From a checkpoint of a small mixture-of-experts model trained on Wikipedia.
Size: 10 layers, vocabulary 16384.
Experts: 176 SwiGLU neurons an expert, a softmax router.
Below are experts of layer 6 (counted from 0) of a mixture-of-experts language model. Rows are named router (the router's row for the expert), gate (a neuron's input weights, with its number), up (a neuron's input weights, with its number) and show model dimensions 0-127. Each number is 128 + 32 x the weight over its row's rms, rounded and kept within 0 to 255. Numbers have three digits each.
Before each expert's rows: a language model's description of what the expert responds to. This comes from a sample of Wikipedia text that the model never trained on.

# expert 21
Description: Word-initial prefixes. First pieces of words, especially prefixes such as un, dis, inter, con, sub, trans, plus slashes and LaTeX braces.
router:125051104127134097130194124134169143096134154112084153180108073102076135097166141148036073089121176148142210123106134153162109126159177098117121145182067091137120109143176100099106142136173121126150114125122176095122187128132110074162100105113129167097125161135105133064132168173191124109127111140099115142115134127124171152180040157174123134104140094156125114144108111156139084136139
gate0:064080098172156122161129140159150148134131133120137114178188160105098119094149180139149115097109184105095133180132156093161082145129077142112157191171081157190113101138187106111163117134124094089140157106162100091124138184127153098177095107063091164134078133130134102089147099111120103109172106108081172090142130164137115090139105116065186134139098109073154171130141122106067084081148
up0:176150095134131153121110107172165160134072189091078122141124131129174085193107122157088073136098094110116075121078160126166204126077116181093113114084169123119131124065135117169129149082079159071140128142169130108143119081201137109130160137142144072099153116142153116108157150140123139170156136149069136121142112132108115123092143057132135166079077187110086082081125114146103125171115
gate1:107177122164099096128119119123152180104138126075060118162078180125143139130150097109108181077104227097110142121132127127097116082172115135111081135181114099159097109131144077099199107113078129098163097123108115116122193102115142099155143112113152199107120127149080078111128116119092062185056159142185122138064095127168115135113159147108127166108137120056100128109120109149131110111144
up1:146181128127157089100075106132152119130120053110108105166144163087151129142107104089111168062140116117182115089060174180131132081172091106115164120222100113095066144137161163130192127113064122154161085112121135137130175164121155128089103119141148179125109105116097068130103112115064099144092102115147164119130151105139112196083151165170128168084116091162123105111155153107136125085124
gate2:121101141109118132110092107164124156153162122119087092181136183108096065116145095120114102171122181110212122112121158122196105143087163110124142111096117102120141111123129082155069120106167059121112148130136182094081203058075156085135074046114086095094171164158123135111104106109114170145167108102086151130123116144109145112159102133088154117136120141091187124133133078102103065132150
up2:095188152117102076139106151135091071054120155145155119118102106151163177146109166078167121144133092105102145111140128155145156133231122098165112171156158118200070155151100190090136119164083156131092155118157137128155041121126063161073140156123134105129079083124075130132114110115100131127144132121118083110111137095150113150140215119126080135105125131178116178119120141102148151147088
gate3:056133122099138135153095117103127170133145053123111124177155142165102091079102072099120091150122126105170136126102193109170121120172102103097157144107154154111135180174146199078167125138164141136152153172141218157105083120099087082167123209166172179105106117161105101153125117108150137137110172065098158137153131194159193144098107094157133113131118129144088121127133122101119108160137
up3:061133129123157124119181075088115132121156092125108092103086155142111102070069089131094121074122154127115130152122160152143143120101115144161153120076187172146183098184107080108129128165111117205172147175107161164082096144151092097162076179164126123114067112175112067069133118134121111152155160165162157089111120142162087180149142150107215137144112132130148142138142088109097151167125
gate4:132143068151138149093090079130113116170145121093096136125074143169079112111159137121157056107111097133075150166099091055105135145132109110173142144137096145145180123206127086086115136098114120169167127128186172146161154142083183090149158089157156164128125182129139083104110127150206141052135138157116090147139129112163139193089122172159071129086085130128099130167162148107136164144121
up4:076115193157180099166093166163154121103151113120117144076115107088128124118087106106051093104180100100145118158086129093176163120171122122142111158081107116082059127174123121090101145162126168148167117092119144107151156104112082097131169069146151098112090122065141094108117082124150148168186076165090129075161211159118128178116116143082121118133134146141123190094102157134135144096096
gate5:155087126149138116110113171143131113120160139132174135097142164125125134152038103137157097142157209148211156149115149136169131163130121158155110149086095150152163158153138087142151120168179120097163109120159163082193146125100125129132102121168140172058101090115203105127109149099073117068157156205176077105117132119145130089108113123146144196097146056117117080101150130123143140086113
up5:126176135087181136130121127146179150147118144124128179109094114136215131137193154157123160110101078152099074102138159164104089067157097148133129134174144123120101173108109148149104176088080116135119151142132140136127116115128144094090102151117162098108143107121030145134148117119091114148061129116134089143196112163098133178168190099137146144151174054131144149158032116145062124111122
gate6:092132122125096154109201139106115136050096126105109115133076083091161130122145124103117110056139163135104164210150087159203108138176184113180134141123064109115157153134128164198063132143171132141093154101097125120061119078139134165091125128094086162166136119115123127085144046071146054090107143112114127137096108128097151107166128136111137137157163156115155128131167135159112113113099
up6:122085170128117112124139084089135064152102167065100067157165162089166108121152120167087151104116126111143108085098126139069134134105162152180124076153109118147106124078080113099135044132104087158093079141166089144123132098120109152115160129120124110137103151080119151125125163105153095094189171111097108052152110090132117138110105132162180133090150091120138102119131051167154169128224
gate7:153081131104140121088070114148170113097154118128100145133149138169108080119090137120127145141109133141122156110178084129096151086149131132121141196124112051126136136087044207148109174112174103156163091075076141124193118143093073074130126182179106121182103123161122141156125124094080147134126131086129124055188128161108125137099058148212135111180154107127158140135155125131115135133131
up7:167142113155149108171154109117087129101153102106213127109132106128163154133160129114107080146125112093131146118123155114146127131150112075160148136150085183149094129158186061202086085164112156079108137184179137105066175075146141158069108137132147155154210093123138132075103092151147055164148115183103158182122109094142155126143174121093146112097060148133080127118115128143123143164138
gate8:161127142224184149111139093117125119140137101083154139163124140073090174141121125156160144147103158153192116134173152122104155093173106145168153135179022180131077166145104072103149159143126090109100145127122194121149159174124135096144178127107162120128167188116146079171147114164196150137118114133110134108065113133116148157112136153111074083084137158123142175157110115129159142180155
up8:129121111168135129067073188073081107103142154117130152135131188138097100072148138110145154164173163138126116106116151150098163137126141128104133073114142161108177075174144084198099084144165108098094073103154148127105170064148103075182177146155121115082164123107146087114114208078141180136118135167129128139160185139122067115128085082125120142132124152105156155134082104105096126189121
gate9:173108169128137114135120185156142174151110086153149134096157102191080144180131122175109131095092174138129091099118146178129150093091143147090132141173104160178111114194107105153126124100111124181157129121095102128124214147117144124125138167089095139067187125129128111138100107142127163112078058111165138105128092117137129090093048147148095144116150110138173098110102074046103132045147
up9:150108073134126133087193181122133113126146159155146115090181091156091163135136139189102145117137116146142117096120168137117078137052111104101112151141121215150066120152150097115160130090116096174105190108097173076118176126120162126166185169131153168115161060120069085129098133173156136118140124122147125103132134130013122145161140155103151121179134114126152127112072090141124156171138
gate10:112117169093089132127167122185153168110127140150089079162116078074118074121189154178102077127160156147086105137135100145134099061133135162107117113103071072066121109124168146086182144189115063123088095153173178146170153105129132106160115100103173109145177106092075135112125088143089156109170146139107086155138122120140127077135185136128127158142140134171136065146110153187119116101084
up10:158122109155148146135150171069072079197149157040179168123142098118121097178101102102180103141130098121160179144062187102116192107140116146185119115168148137125098109128051093165159124128129163105180112039134075140145130107164167121122119145116146161159151123147092138123090153156142149104068131128136141131147107065174149135103070085103140092136156115115112115097144140105129148095158
gate11:170154043129122094173150109113092091137057153118080143121164126143142102146166145151122077170156087114126099201131123108087086118122216104130100105116137151129111149102124082118179120128129103148170200125093110132138142139066156076128116123120140150147188148105109101144170158151186125109122118137104177127113126129150131102207143086146090084077123194154078163136098113107180146102177
up11:087087161137116181128097156103102084113155145108183110176108161131127147131146157113106094047152144089159149136099139157152173135194119152091183125118122111193153122232155137124136108182156143091061126159143147085137140145153114150111173151167154074081127131136166141182077216120097152127146126125169103120122132084104111142140147161131195179124168137116107113129148102169078146129144
gate12:096137090161131128115195133104149162099083131112123156128101068088155118170180143134124145140175185132170113065069133096163146121085122100073173109151104181091066156079175102111125171048107110109150160153174111083162143090110104139106122092131183153179164152129162154068128096166156081129091152130097077125059111117146146139104118161138102097111132118099122161130100157122087106087131
up12:150142170151159142175116114124112051102088135162147137144087110126069119139110100144121145141083165114076119097119131139134108189131183139179068144151162111192093154200059105138124105138093172157124153081127136133113096105160153178128143146153126185128101095080112108129132213075142146129143134132160135096106148114119044172079138085143125125126127106155102069086125135059093156122080
gate13:147121103154121079099129042106093139142111150197137170101168144116153144148139211127142111153143141183160137153108099052104089132146147157096133145175110133136103162128142133101164194088073127097135080097120139169159073117104108123137095113101082194146166193091093135005115145122118079096133129128117081133128156134150179104142151099141125118155128184125139148132143135129109164146164
up13:130146110106114126139138137165110125101137132103175105146130086150153094105158175111141148094096101107088134152095139113109149166155126107108129183138054133147161135195150153154152130141078171072133127030083083140133082082079127106121160146196134160083199144108180127125131136099138102125056070164060106156148145146174087131169139115091192083064140116134134108143091117107127102163125
gate14:132108180182122110142121082066170166146094185192128122152126102110072122120175094132136134083159198185133126130167124098140130140132122104112123090169151099101122140089159146058142119061135165152084134069181106124113123104110149112130093097176159094140110148083120136118161133156140175128124157149092147130187164149085129136114075083086125076112072096123181202095185123120101107158130
up14:129147180180098117154084067096164117117085182157139129142136114074143106189152053124101124072153175145126110128144095086180155142186144085103116132164112098090124105128203126105126033124141161168109123113158099141154135101139191079162141105114112078120139186129095077126123174159123139133154110113095193082145156186091169125140110087111094112114100082105151149092144121135117110136113
gate15:068108122164122103171129156104173212126079117105157144111143179118111112118061165157118114122125125118136102129062138076120189110160090143126168198100183143170104128117089071177115088123102111111137148182119100102143134084121096052207184119189146144122092154128105095116142103135134098164192093150101118082127164149090138101111102093118147136140115115113088130103095116124195111140145
up15:149127108109158114134141105094115071159160150145090110118093122067102178109150110114073137143095192100072118150111159173116101171109122114148099048102142096079166120148173191113152130110099100160100160097101110136107058109086146177077135106076157060141083179154159143142118129126142145098137160132132118146082097098132055095124180124155114128169148094166140155164135204137127138085085
gate16:157110114153152126156166171099109162137124143132102137159149083101134205154188087119115188170114238107124100095092132119129161148142139101119104171108133189130138184149143106115132109069097136155134104119104169108176118209118116099110122115136176169107163085087113151206103132093131112093124188110186159126148124135094179176081134147184159105134146124143116122139143116160092155080083
up16:160126099165111159107104118090127086116172114109123089106108116162139108128112145120117104121174123113069064167110111204121137159136092160102090145019156073166119136120103142122104140160119145094139138120090029166167037134090102129144185121124105099152102143085158181171154123102113122141158117111117149142082119167102147131160143140129102105207137085135143192124122086155071151126128

# expert 25
Description: Non-Latin script bytes. Raw byte pieces of Thai, Devanagari, Korean and Japanese text, plus some short English word starts like due, pro, tra.
router:153102112137157165095181068127100158182091140147172119116111153101145166169085138141093077167142163085159158127115100124188137097167073166133176105153179115114133205113151144095107117117191160083123132144131140180147169146115169160151099118147158132109076098201143125120184174115162106138109078141175172167106165189090095136102121085078133172097106108153123120112161173144093112142118
gate0:163115068127117043184180153096141146139126143129105138136089155056126102146140171178107114130129169111123167122114157074134092180149113109074145163131120136082171120116195121123115085125114150137028083182142123107139100111150132102166102128096116149150171141196112106156086157123131144072185076131095061171106100115138125111141142148106168110109117147139081129106144170138153055103149
up0:161099159112111147097110154154081086118108175086162188108117072194121112149131116101117137097153091126127106143151110172106193129153179094142121175118128126163166138138067120131142167251134090139129146108146123171130109146123164149130112076117132108063082164119173161153139102084142130137122151150172133084120132130123159161100109155115070175162141184147086150155167065154071179131114
gate1:167174156165126143092037078027136094100131126126108132135186135142103144175087145127100120090095163129099130224088086127113052120137093187120145169169128129178188150132147177122109137138126122169144151125118125129112144137098102169143160085131124137109101130078108101180131165087156113153114106113168132158094121087144159197127147103110159120068145138085084147138150077128142117102119
up1:132133151142150140043145135138162098080195145096111186118177144081097127091129184067126126127133168180122132099158158132216100143130160146121103167175089108082151128142169188164106111097115095103169167139174089162114149121143062146184090057116115149224110130137114138152128145115094153112122148109114146124094143138117135170099108170143082149116192106125117120117165093129155128157146
gate2:158139098168145081100151104089117149152137179149162100165110165178146163149154141097131062125100129130160221193141134116153172098142099149129135111156076070109142100131141111085146140137139183129106144134081126109205182125101092059100092111135134171181122083108120171109176095118218140112109090166178111172113159122145141103145170167185111138119140110156147115176144122114169132154136
up2:156075142143155095154133130092108106130173151210114156180140131124160173153171136094154114079080116138145117147142075115200145113156119129107130157120153105092082133094151113158180150133171192066094129163090183074103179098106103128129112103180115172158125106140095147136142120131179136106116153158161066167105124065136136150180155138187116150162124104093136115174124111135157121226137
gate3:161153134152151145061085175113096159146068176198095109080139094087198103139098177135103105178136146124094162071101179147090121143115110157109141103118100089119184158109121141099109051042145139116174101154128116139112124095159100159105096153177133179134139113167147135127171124113105100134124141152154123145071158187135129117148181104126208141135116160155120160118130181122169172118144
up3:151152162157083134099153177101097121198103108102115100150137086192091124077078144116160105119117172052103133118144132119141167196150148173204131162153128152162201128204115131118152087160164128115192106162127079135134129159155137086173165143131156142102175096133104135091144097141188121131129100098169138067144167131055124118183170096136120132151141153129133115135103112099163132110090
gate4:113124025073153179074134128092100144195111111121182128113090105159093135099084137116151136077105183054104204147110064141160139110136136136146107168146069111211188090140117116093139149126134169124136121143091139144162163128108159118113124143141135165133170067120138164155151169110099139176134129135088149101088078091167109131127131165103093163113169123123109087071106112160128143133107
up4:129118058116181081149138123143122170081131161128128097108171074084095123150143180087114122141167129129189166120128103129099131113163155125187175110127137161169133104156157132189096157159150137097076055098116157146120207163159142169112172147101129166052114189173128078130150138107108187113136081123155124076128128121140100092101073090088122156085111094125160120112124133080124152108179
gate5:175126187127110161125099089120111137047116106170127120121136138131153098111151135145032151165130143164044181206161094129133140127161051143192139145151136096108171147100138096127067101117141139156132136079180133105141148135089097107118121148107171189106070149139125093165203150167161126118133160137173121132084104164077164149159136103117062131121165116117115131151124088108102143135143
up5:125144125113126038120107103118109086117092110150107082126139119119090085107106157149057126128120139171064176164158115134157160102184061093190164136107118130112173158120120089159078094072129159101081130100127120101152163099131085122129145192128156134083024162198124084147121161179129157084139136110165090138121108111103178152126127077104083120096151170125113117131107097146088131130137
gate6:126135097138129152137143144150151193102166100102161104128140126132098170077110100129119127120130180082122082160066131146176205156052100210110183145146132132159099125145076172122121120124111138108128157120143141136136129152085209106155061174124134093179126078100155172175145142099146167118066102099138133125144103167122144150095111103132117096148161088084115139142058138135148168209152
up6:131123096124186123127132179181070154151096095087141116164098104167170093168141193154115141088048085108096151144113137089105165157104108140151202072101090123134190131134119164139163108109076070160127133188142159116120127196140087171085105121125117151102116108142120115125155158159102169143104117161158110106101157059153104168117114125078146101109045152123124108116092110107165146182120
gate7:134188111183075096143135122040116169138141107080148119104175172082125127109124147137089134116145161103082159130195171139132122115154097091082175210115168179146129153123119112129165167156149124146088080096080140097137180148120110165089099085190169112081091135112084125137129181138106067086101075158133110101125134125148147129126123121150067176142180085154140151121146089126127106086120
up7:101180131188112101132059159136133145129143105120119161119161119102060173147162170120135161143145113111170110087195110112159131093133138160120134135122092166159140134166181124133146093191140095162105094072107195070136166096096084155114134122083069115121113156091073091142106117125108082077181179130137145126100127103139156110099132186122085104114152134178110103135073059120133055088113
gate8:080179169131089125085148157179164126132099078159115093169145084144083164114150128144180151128145151065139165137138076129139149178100163171147149109150090110146174093070140143111136149120102069124146101068100118139117126126139095150106086168155082140135193120154111165048123102144109128139117145107051144198149101159106136207124186142094139073118129144130099118140134121090184182129137
up8:112151122075129137171133106187154112141153124129112122111092101134140122095130165177193117149163157166116173154150123148162104098154137176142140145104127125112114146173097125172028100190129102072080152107131100131152137103114135195134168101148127159179111155134150125100184147149136110118117145117091150170119052172095153159114146162104131097168130175150117018195092087104133149083162
gate9:093081116192140160088110136136100130162136095066196095174160139118129125121124159196087124114129130145056140127129085130140109130126175175106117069125103124118144126112099132130130143144150115122126107157168116085102050118125142124172119107146136102140138164173138149145143134183168089167175160086144142161148144166105125092068117114082073153176170126026162089105144125126049063128116
up9:109099146162169114080145091126116123164125081114182091156198125093116153126141157156107120140135113108078119128119116138163096163124169154129120083138103072117157106125114134151152158115173145153097127141163093053098076108093154150211117130127150042128175171157119157117122174219175104118162140121167129168120152110110106122100139090093070122184125137071183091162117123121059087148141
gate10:139071136106117210163092149155138210084081129107181117151117168144080153158065121086119152088085122151099129100164065136128080164106123145156205156138096120126124130137148139117122122142099096099115098145138134118199059128159161131079147119146172082117119058143181125126178147079149137148128139143115157110119135170160156165117135093099075112169091131109067115150105158102089134181153
up10:109121132062138196218153105162158169076103108128118091162126140120111125113047096120125149153148128154131130075133033155144153092143072086152105163168180075166138098132160149147074104109137167116136150106184082106164135135142159114067124149152125121167076070178122089124127094089143106140101149151091106094108126141135153166096118087114117098141122104109113097156057092167125122154136
gate11:126080136110157095100055064052146099123097107132127144146165137113082110151102121128090102169162157180096104137104084164137110147123119128100193145129184118109118120064115078156091079148093166178108133164140162150124120106052097119065130126149115135142089155119171176155129215118161121115153126114069184101091104189178124138097098118145118171097116145159172168158109116144122113118104
up11:135199079122083149103128100148090113157091168095090047102121141122151112138127188134132160124177126084128194154131133148114094119124187094106156097138090177088091138090122109117087126140094093058119167116113190211118101183150159104166131157045140138125126150135118112124047096106127137149083117115137164145159102136096110116106086165164140112125094117113166132067099162147113181128138
gate12:116160123162116121150135108138089150152176185139153111018129099100099121121117116112117086062122169088175149111117164153117113096191136156085143089131171190095148122151123135081133105136086113143172080169093116110099148139111100107110097103158139177099107129241143096159135135112158091153133112106165099171107116182092133173179130117158113172161109117080083171145136141123158077112152
up12:100139117189113103158162102117106158077136156131161135168114144113118089163131108139170177108079113128140128077088172118166133131172127147147195132177165132162132173163138125162090117101057106181176132164116144101170139126131142179097135182133102144140052134198096123124132165164073142165116095139144135112152141117124134131157134111083132123149153071052087126180082102097141047087176
gate13:129049120067117139102186126136131153116115124142085118114137117149037123160144147082162073147156106133092098086131129068152134107095064110087148174181129062141054156090121134083192114082154144119137107126124131110141120118097163128124124102122181129102134158181068168176147093111116159099098107168124071144133107136158133136142180143093100145188135117151135076092153182083122131148167
up13:152047085111147125125176108111110152135144112136121131095149099108018116167160141078169062128174123163093092104129091128155151123101095149087126186192107092146099143105115125111148116095133145113134113116166102163114125134093110130162140092122141163108106105179064195196123124097123171102069108164126076124126097109184151146107155122108043166154128128141102087146172169102143119147160
gate14:103080176117154154126134140188147166121097114133120113147187114146097167122136125172053081101052150147078142114132121069122136160136154132182162142163141123164145122165148134152132143149159125111091142118131088143120179146107143116132210115117135168067071166164149155136133163111080122137118147118066171187130168163086138159065110121127136190104144108090131106121134184140164108196050
up14:140148128148125092129145139163135095131119100122134062152078069135166056183083132077134122121085105142072135165145074144103131170044132185152171160128128094149130160091109147090134109140073080091115145078087087127077132115127152149152094142128073103151168111125120095108174135101079142148147142146076183099108104106168128149132130194165130117143095126123186082117149066130112190085127
gate15:113069174123074089134144132153113195064153178132179149129072098132090093050136112069175148121082112078144178102113124140132128150093124078151105156150112090150162147068108090122135104134107122107116129139099114083118097144147165075149117120140161118137072151149153092143147131124119126110107144137094167127182113135137200043140183145099126188116129114147068162138110115097044118117106
up15:127143140161104079112112147144118145074146128133140183139092080168103087138133093104106147117101110123102107132190126158103092142100118156141130106085103078091134118113124104119108106115089114138094164114110108107129124124136201093129199128126143122180126179148224113167140160093108134097078173121143114056142100132117160137085132152082127243084153109174147140073124157168055080133091
gate16:140025061189127133152157081122158121112119142144124075103102129144135123189158134178120062129075123183133170163130098138155126156139147119132143128093105115153094130128130154135105101186144069089091148175155130131130112091092132119093059085133116158149133097169133114164142203096127150212135129110104102084063083139159093095124111120137182180064122151127102156147125132091115123150155
up16:114203159106134194153100122156155120134079106097084170183104093058110115133130167070133135144152135153136104104135116137111109153090086125135154138147175078094141143170133094141143117115068160200093089092150132100141121131199140116189115168167160098177137106154141112095128103165106055103151161168180173167168136069101141179105120113132147069172135090129159131158088111135144104102147

# expert 12
Description: Subject pronouns. Subject pronouns and sentence-subject nouns just before a verb, such as he, it, she, they, the station, the initiative.
router:199151157174127102093149167108099181101126150134127107086118109092174181121097080087139162102073175105145088071102166129103161146122119120097111093130131149178079143134130133183109115187086140129120131110118140123128151158132053121101165100119070126097137118136152147087122171129122171097140052135138118106165065092120094127146182153136134059113107136140132108181153119180123164058204
gate0:151086156177119090104153105077098161094106091118108124117144078071119153106093129067108077119103134133169141119151171148190147089149124095099135093090115108130087129163177083133112058062134148091095101144046133145127108204140168119145145126138144158089154116160159109139103149159132111125155105175094066128130128152092105139090174104078100085099140161096183103125133151102035126135145
up0:127143130183167114093124118078091112122095114122152128201195131160153094122095139124136146114105151163185091129134148096108152080144174129074084130102071154151080098157136104084144141136087128120153178177144100118078146174108160046129101127155089103129194155105156157135133125115137110137109045106140113069122140097166082105101150107162121075062107142112120154090128207165090137095120
gate1:086149156105102116107097145097138156141069167145139130132215122127092153200148150175165099116103150128122111158092130137119172066118136072096081100145103149133145145111086157126107162154092165120189168122083139177069116152148094156109102144094094150147088129148095111134130166140126212101151164074051138135115110172111115147133086121140163187082164122108162122181079084108176101124107
up1:083152163175175137134074128089110146132082152078142088188154204053111125160190156145120084115118122091123097093103154183064143131185149115152113065102123140128109134173097150114114114145101160126115155126105120126108106136128105094093132147145113148154074140123134129143140126114178125064131172075088147088090077124074141142173124078126141147072173155165143083142127083097201089134111
gate2:152108112128154098129131088076136122080109150120147116068171089123084089127140144101098132120058144090135141105144130115111071187131126098121111101157147170156142214072156101138139117118079065101151081125128149154102177150145153154131184145133152184139079162194101128145151175116081120181108177121076145050119068146107100116072121125160132087113117148134103080152151139087083106099101
up2:114100120080096083121134126124117123172144152117174086136119094168127095157138090167129155151144091172082132120174173144119102205164086155153121063131142181175150158099122123124122105103089137101144160122137192154197045163157147216051151110086160109143112175152137106131150151145123141140154152087123144171126124169123150098147082170143175151135117126178175152170114089085130128079117
gate3:130124110119157104113119147142100129144149143192147130114181101164111168165133134155189202162110120117134124162099111104150114170100118136154107099104162120176186166142109172111118106097079157113171106146191114120079124100169088121070150129127089152155124130154132134159140215109096170094123136094154145058126129158107157092045113172161078113121211063124148153153171110162124145069144
up3:139137143122090190129112108206145166109095169138017040070065137128073111124087099081106111096122171152155157124148118106183091094141177123072129088096091130180124098139111138157113102159155153223146118091058162155137135139134191165163102133117128148091161138135097084125073113131105139136149115128102112127097097119142144124137136134140088142104121116108113101123102142074132142139124
gate4:175115137049111115077096168175078101143148126165147121145116157153130065099133170138057155162149175118074118086109153158100132084049156118137170138127149115204156096131134160150125159142157086148114147108138109088169023087119140112131133135092149137080186125098165199097140146176193124149131099100109108100133166141116107153142144132155132122173100129160156175107131098113131165138119
up4:052166094192132137109165105116141161124087156158144122109132154170125138165129120128138078129075174122159121176121093165162129120164112135101180137103151114127124123142144150110138137123141150168118111129116092184024145157057137138122117132101103079162152132149098087130118108111071041143191087091139087151081145069163107084131155117168083108070134070101152121129115119165105147063109
gate5:132101192151152119172144145097138080111135121130095149125102143146086092091129162081138111093090184165107170151125166187097170126151056156101133094195069113129046129131158080147149140124102083075131105091154171078144109153147131079103144122151120100110096106149149092075127154173130139102056116165099104105162049090134124102161144155134104106136151067132133106156138077121172111113165
up5:153104147177130145150163148116106085138165128117108163156093150151072114108155142079135129081052161160123151193133138181118169132146046133093125117161081140109087132131173079145155164140120083097148149114162134071141124149161165070103168117128101107121126104151139131099093196163164110090053137178104089091131059097145136093144181130143073130103133073106142082133153090102153120130176
gate6:105177161147211136165094147059111119111099150076142079054155139109148137142117127163186087143154148154113087140142126114089151095083163123092131142163095138068101103125096105204118148075107118165106132162094129151133137163088079087132137113103121145117073219127155099064123123138169066070114128156080085132134142155130146087116155083144138109155170123157104129145134143102177157109149
up6:100133121111139134148170168091119101091183088165110111130178163145153161120090125142110111135137157150132121158113110161135090120123125144092046154123104150066105083110151097158077091160148077149144158185115132115095112130072107088147092077133107122081089134144118130135139183174139133085182166120124060099165104090172161083135149225139095095122123159161059137118092125089142113192176
gate7:153129134128160155144148138105120142078049150162035117073116088079145121149122122092174102115136166171091163173170152084126111150149158165167104145111158103093087148157139104091103166145056137090101105069106196117119165075151167104121144074167078170113142112074134143120156150126079094150153130102164104134147105121127105120123191138103122044112148168128087123116097134156174121125157
up7:159146145111108108087148081089071073109121117079168145157196044157149169100141111184114138159118126152137113061136131144132162098069083154117149194157152099119153157146081099167087108097141127117159143118144130099191125086164074114155129088100153142157116158162083103123111157132083138080117163139087099118099094180092165164154075098110121124183094125137098162156145124148084101187121
gate8:139141131152101157148059095165104138116139121066106083107096150125117079196155093091156155092088164129084124094129118156160105078101164097078100112137112130118133100106100104123135153129098105120158179195158126065153158200078123105095082125191139175139068129171166096149147062146170118132091126220131077093136117129109086116109138146148097078134100109122101146140123131198117132130131
up8:172098101148134137095142209152139140112123146139128155144103131145125142074113157145076144144176142205165130182134167099114121144129124141172125147130194156133115170182128150156137134125146149144105093094066146137052111102167101119174139086041119059109186082128152108079138135106114158152144161038101195174114153103135194109131103129125132151152189172151137107134146114122136114127153
gate9:105111111142104098122128132167148105119096102192108120141092131072048116087192129115106100121111189102109196116133099126087144136097072159066183169171105117170128129118115138132087103154111143114192117136122177107106134148135159184121123115103164080091135104110118151117158212156101160112101122139062109094166090140138106121066178185109097124178114080136133097093146081181146108128093
up9:077116135035161118143113113136104162179146122081158145120137121150169141181097130153156122119141144109136090146124183161159102142062160131129151127130128145035160128132108122150183146088101093154036159136119104093116102123115104155108175084106099183111170132113091083104160073139147093116149097101170131157114136072141134100179082060143135117112110124178112068069114116126077130100156
gate10:127098058156110145058171220118159138110097148116141103147176118083152126141141113154091158143124143175065098126164086154111152164136168141096165083115143095150144156102147142101130142119122160083114119070110146118105099095102107128095133179092192082153165083129123121094069157112125119105129133164069090108107076148082062109127181200139138187195126154145155135140147105163128148114150
up10:103141149126133148196123094182083129186170138109111139137113127118059121115134136105155122106134117067194141134124166084139132058156086129204107169146145142134112143161139142111170160118149127122132178126168120135182151114189171132190108133146105116058126079096137093125116063127097127157140075128154131183088164050124142104144080131084129103061113118048125138096161117126159142140103
gate11:138121108139086149115092047135144125162111113195157088112141132211175142140114191113085141121147157071142092109121155083119180068138084136032140114121144130139122095153191125110138161125162074050116142146099080164153136155068093114093126119130163114131142154175130174168126127121133156154085139162121155118163158122127159114113183131115134122150093095127093111168112055132147152063137
up11:154093110141137147158115155106085112133097142114090089077091147138130114120154157119115124165145165191147200094148073150091083143137119143235143131160157155089120136131062080150086125100113180171101117120113106135075137090110105099054134150150100117120092092061194130143120073139149122155148142105124085171156162106106143112174080111128171088190147120094095087170097135096115111139152
gate12:175128150181121134174136126172112073160121138146058134135107106107089124136154103132163114125086141192112178138139169191144137137188098164158155132130153129138072150103119123139145096158125085149177125069121153078177194118133143101120220093096070151143098101060090127118118167151122112177113142116102149098162053129162176106139115159141083120181153163128164112165092126172150123141155
up12:115116075116094078137078125162110146124139103097172104197139095096100119135121151152084156123142098035163154093148142094152141107089180120120114133106157081112116160191055145115119140141078157161109161127145081117085109091081144129091112172116157097135140115150143236149122116093153190123103147135133141146098166102127082115167120087125125093182151080127093108114122114075168164104067
gate13:121137077120074125142142081120130145132140076141122150125154101187123140097085094140133137093136154091154078081182133114156131137162123160049185153058097103102135088187138134123135078128111084140136163081126135114086129136123137177142130122182173106093110089086119069135174135211092149062084139110111123066173048096142130106112143121106117102127129109197084124125138157125156141084102
up13:110113082160096112147091080118161161104112059131090112118139097121140142164095183120164139116147197090161102157099066151182147098203120173102149159054109107157080146159114172109118114104108084152077147099141127152092146112139108143113164157152081120049146153063147141147160111146128152126117146147080066054183069129112121127096142112128166127114158126154114142129082146130143132063105
gate14:160070141130084159125144131144081138085073166133128130134139135142105092124123160106151155118123128145132143085143146130176120145196091149131109087112109096089100090133131122081194108121106112132141130140083180121185095101093085137136121130137095068154182125193120104084105063104195080151170170090049177132168170126116138121113162142140136158126132185181093202135139166184160089143151
up14:117179105167110096171122108088115077087183112153127110122139109098158091090091098153152107116170122086177132135145092181137108104111168097128118105084178120117084123098147102156126109160151129119082106124093119113081132165110126076151142142213065184192120093063059174116102099134087148075156070097133134068108121122116193161141071173107122142099153116122117158140092162166142140150134
gate15:159144127153125182163161106081141157154160152108112176161153110042181105106146113120135156123099139112141127122089132094151107081146138125061138115096143113154064132121154161091148133130114188099184122109121112144159132134192115105069083120142159084117113111197106071136134180108174123107126054199087109090213134112102101098113147135108073105138074156139117126166149127120173146125186
up15:085103134146084083128132117165113092139125151181119137114109189212100156095152157165091115146152102143126120151159106159090128166092095145163125133172154123143207088167110064163090161146131139157124126162136132149067137131107147161144195094107136113162103121072133146140088114118102152147122213058179182131113150153169153162093092077121157200090139166119149105096122138168084126146107
gate16:206087084096144154144133117146100095205093115151134101142105117105112161097133069156084153114110129088137128113153137164109149130155125114107153100106194106149108131095055100124140127152119118143165098109165138169154108100079079112093182090094124118137147162108099152058045119060158165172191137162127116128111136104113142092134188118161110118168146091180165127139183098172143115141193
up16:046094183187119128092133149096182192127132150085143124087085108143080098133091107089160121108141129193085108164117152152155066113111161147156138116136097155065153147166187141119088132105113138134106149115097077114129161163174173139164117150177119165121125073133180140197193092156126088109112096134153094110149158129144104114118084118112195150147097143085083119139102153076112148113098